Experts of a small language model.
Training: a variant of Muon for the experts, 512M tokens, 3909 steps.
Below are experts of layer 2 (counted from 0) of a mixture-of-experts language model. Rows are named router (the router's row for the expert), up (a neuron's input weights, with its number), down (a neuron's output weights, with its number) and show model dimensions 0-127. Each number is 128 + 32 x the weight over its row's rms, rounded and kept within 0 to 255.
Before each expert's rows: "comes after" lists some tokens at least twice as common just before its tokens as in all text. This comes from a sample of Wikipedia text that the model never trained on. Tokens count by the router's weight.

# expert 248
comes after: " G", " g", "G", "il", "g", " L"
router [133 129 166 135  80 173  91 145 157 111 160 172 134 138 138 123 129 148 105  89 140 143  61 154 148 136 130 128 131 169 122 145 145 145  60  85  81 150 119 120 205  71 124 127 135  91 122 111 122 136 162 145  95 184 118 129  79 132 163 112 181  63 143  87  87 129  85 187  96 184 122  95 145  95 136 111 116 108  72 136 144 117  96 106 159  88 133 123 152 136 128 191 110  83 114 105 148 164 138 135 177 179  52 130 175  61 212 113 114 158 117 161 169 117 139  95 141 111 115 124  70 136  75 128 125 132 109 146]
up0 [179 113 124 151 109 150 130 153 195 126 129  62 156 131 116  98  99  70 137 152 138 158 112 154 158 138  89 127  88  82  78 151 181 135 123 100 135 156 137 163 138 134 138 103 131  94 149 114 158 131 170 124  77 120 120  86 150  90 170  60 105 106 129  73  99 131  63 133 123 160  54 130 102 110  77 156 114 107 168 117 119 122  79 111 139  84 129 134 133 167  77 172  60 127 168 142 146 134 119  95 177 201 104 129 153 150 228 156 152 114 128 170 122 120 153 174 172 125 142 125 130 187 102  87 140 110 116 131]
down0 [132 133 166 170 110 124 105 108  99 150 122  82 180 110 143 139 177  73 123 130 120  92 158 141 175 124 116 136 128 154 145 175  92 149  96  80  85 142  87 151 174 127 147 129 114 132 108 152  59  94 182 143 177  87 118  87  92 114  78 139 141 154 126 140  60 187 169  89 200 138 143 150 162  84 115 106 103 150  48 155 136 166  88  57 145 102 107 137 127  86 180  90 119 114 101  90 120  99 155  84 121 144 156 159 132 128 148 116 162 168 142  66 149 170  83 169 171 132 163 119 146 114 170 139 117 137 155 101]

# expert 190
comes after: "s", "as", "is", "es", "os", "us"
router [ 48  97 166 124 154  65 137 148 106 100  98 121 131 152 112 123  87 176  95 138 122  92 109 186 223 158 187 119  90 177 160 148 140  96 167 112  96 164 121 136 143 126 150  79 160 114  55 116  84 189  68 124 121 106 117 120 143 150 212 146 142 124 151 128 117 145  99 160 129 195 136 120 128 155 123  74  88 144 101 125 158 103  94 147 125 162 102  78 192 124 160 123 128 139 144  99 129 180 145  71 147 131 132 119 133 116 122 145  75 198 110 137 163 138 148 144 103 107 109 145 137 106 142  77 161 123 138 127]
up0 [106 122 158 107 131 156 170 144 119 142  71 143  92  95 140 118  82 111 118 126 146 105 164 145  73 142 136 150  59 154 144 113 111 180  51 161  87 126  86 119  93 135 123  92 136  94 152 150 153 163 119 172 166 135 168 199 133 134 126 129 195 100  84  99  78 149  73 152 123 114 132  97 134 122 124 131 122 149  77 142  96  84  91 136 119  96 123 132 120 129 162  92 121 206 175 115 191 155 134 124 104 102 132 110 149 124 101 216 202 180 134 138 143 151 127 136 216 128 124 169 127  90  98 133 106  90 111 108]
down0 [162 156  90 132 132 149  95  34 114 110 125 145 175 110  97 140 116  88 100 200 157 163 146 129 110 140 115 164 123 133 114 129 228 146 133 103 202 147  61 119 157 109 132 158  77 125 114 119 122 126 153  79 137 140 151 111 155 136 118 116  73 185 178  93 156 112 165 119 107 185  90 121 100 109 140 160  75  92 165  71 128 127  95 169 119 112 167 174 125 164  88 165  91 134 141 187 100  97  77 172 137 108 112 129 118 140 104 101 116  66 119 141 133 137 114 127 102 103 157 141 143 172 114  87 182  96 128 158]

# expert 239
comes after: "ch", "b", "ub", "ph", "br", "pr"
router [ 89  68 137 104 174  71 119 121 109 115 180 110 130 202 138 146 134 149 128 140  94 163  91 117  91 195 151 170  99 137  96 196 162  64 130 160  46 104 136 172 115  82 141 155 122 114 138 141 106 193 124 170 132 165 166  77 121 130  98  99 131 101  81 209 128 149  90  98 113 166 125  57 133 127 131 103  71 104 106 137 129 118 101 185 153 119  90 115 139 170 146 153 108 130 139 105 162 189 113 103 135 142  92 156 134 111 127 177 131 132 147  91 161 104 131 177 119 103 113 156 146 117 167  98 143  85 153 124]
up0 [115 157 118 146  67 126 118 120 195  81 117 100 112 121 156 154 159 183 104 159 125 117 151 164  91 165 109 186 145 125 114 241 141 105 138 147 107 129 102 101 109  94 136 141 131 125 110 108 122 105 133 133  79 161 126 115 152 173 131  96 142 144 143 139 124 154  82  88 105 151  75 131  73 141  97 145  53 113 129 136 141  97  94 124 141 126  97 133 160 144 220 142 180 135 107  95 133 163  63 121 136 123  74 147 127 119 131 206 110 129 177 119 119 179 127 153 166 109 134  87  42 133 172  93  69 122 133 121]
down0 [127 122 137 117 147 186 100 147  86 137  91 115 102 134 135 116 116 145 154 153 156 156 123 176 114 166 108 175 109 124 110  97  77 159 140  90 108 142 196 121  93 150 103 183 124 170 158 137 148 195 100 167 132  72 174 131 115 109 128 113 106  79  62 144 154 135 132 171 113  59 127 134 109 114  81  82  97 122 134 108  92 182  83 170 163 162 100 111 187 100 129 114  89 164 144 175  89 163 173 128 104 192 177 113 110 145 210  98 100 117 141 135  89 176 142  94 102  74 123 137 101 144 118 127  90  76 114 141]

# expert 224
comes after: " C", "C", " c", " co", " Co", "co"
router [162 129  98 127 119 107 150 145 205  70 160 152 142 132 125 142 124 183 103  78 117 122 113 170 175 179 173 118 102 122  82 178 152 106 131 136 135 128 102 155 154 108 175  99  88  92  48 180 139 135 122 179  51  93 184 150 142  46 124  75 127 117 107 117 154 160  95 136 110 156 154 113 105 129 135 107 130  71  83 112 181 125 143 166 177  93 116 125 102 167 161 136 124 106 148  55 131 169 124 143 138 205 112 146 140 124 145  70  80 137 107 122 139 139 143 142 135  70  92 144 129  94 132  97 136 112 127 155]
up0 [ 75 116  73 156 130 140  74 166 129 138 121 142 101 153 126 153 106 141 156 153 135  93 104 156 157  90 105 139 117 135 162 161 121 110 104 115 129 125 117 118 179 195 115 121  28 160  66 103 124 163 172 127 115 141 163  91 138 103 100  89 132  89 123 104 145 129 198 171  84 118 154 153 180 151 146 167  99 161 160 117 181 135 146 127 149  97 126 128 120  58  94 173 118  82 122 101 105 148 169 124 147 151 120 103 118 162 133 140 147 118  62 171 153 133 124 128 137 145  45 163  79 138 134  85 116 113 205  53]
down0 [140 102 170 135 140 139 169 148 188 124 168 114 113 168 105  86  70 138 108 150 110 153 147 120  92 112 130 167 175  64 160 106 173  73 115 126 166  95 133 126  93 141  65 191 109  91 178 155 119 109 127 147 117 137 104 131  86 131  75 123 111 107  93  97 197 100 108 115 182  93 158 194 119 138 134  77  91 134 101  94  93 123 142 132 102 151 126 136 114 113 162 137 146  40 150 173 176 155 149  73 150  87 184 195 139 119 146  95 132 131 113 163 159 104  91 109 108 177 132 125  96  93 152 146 109  99 152 172]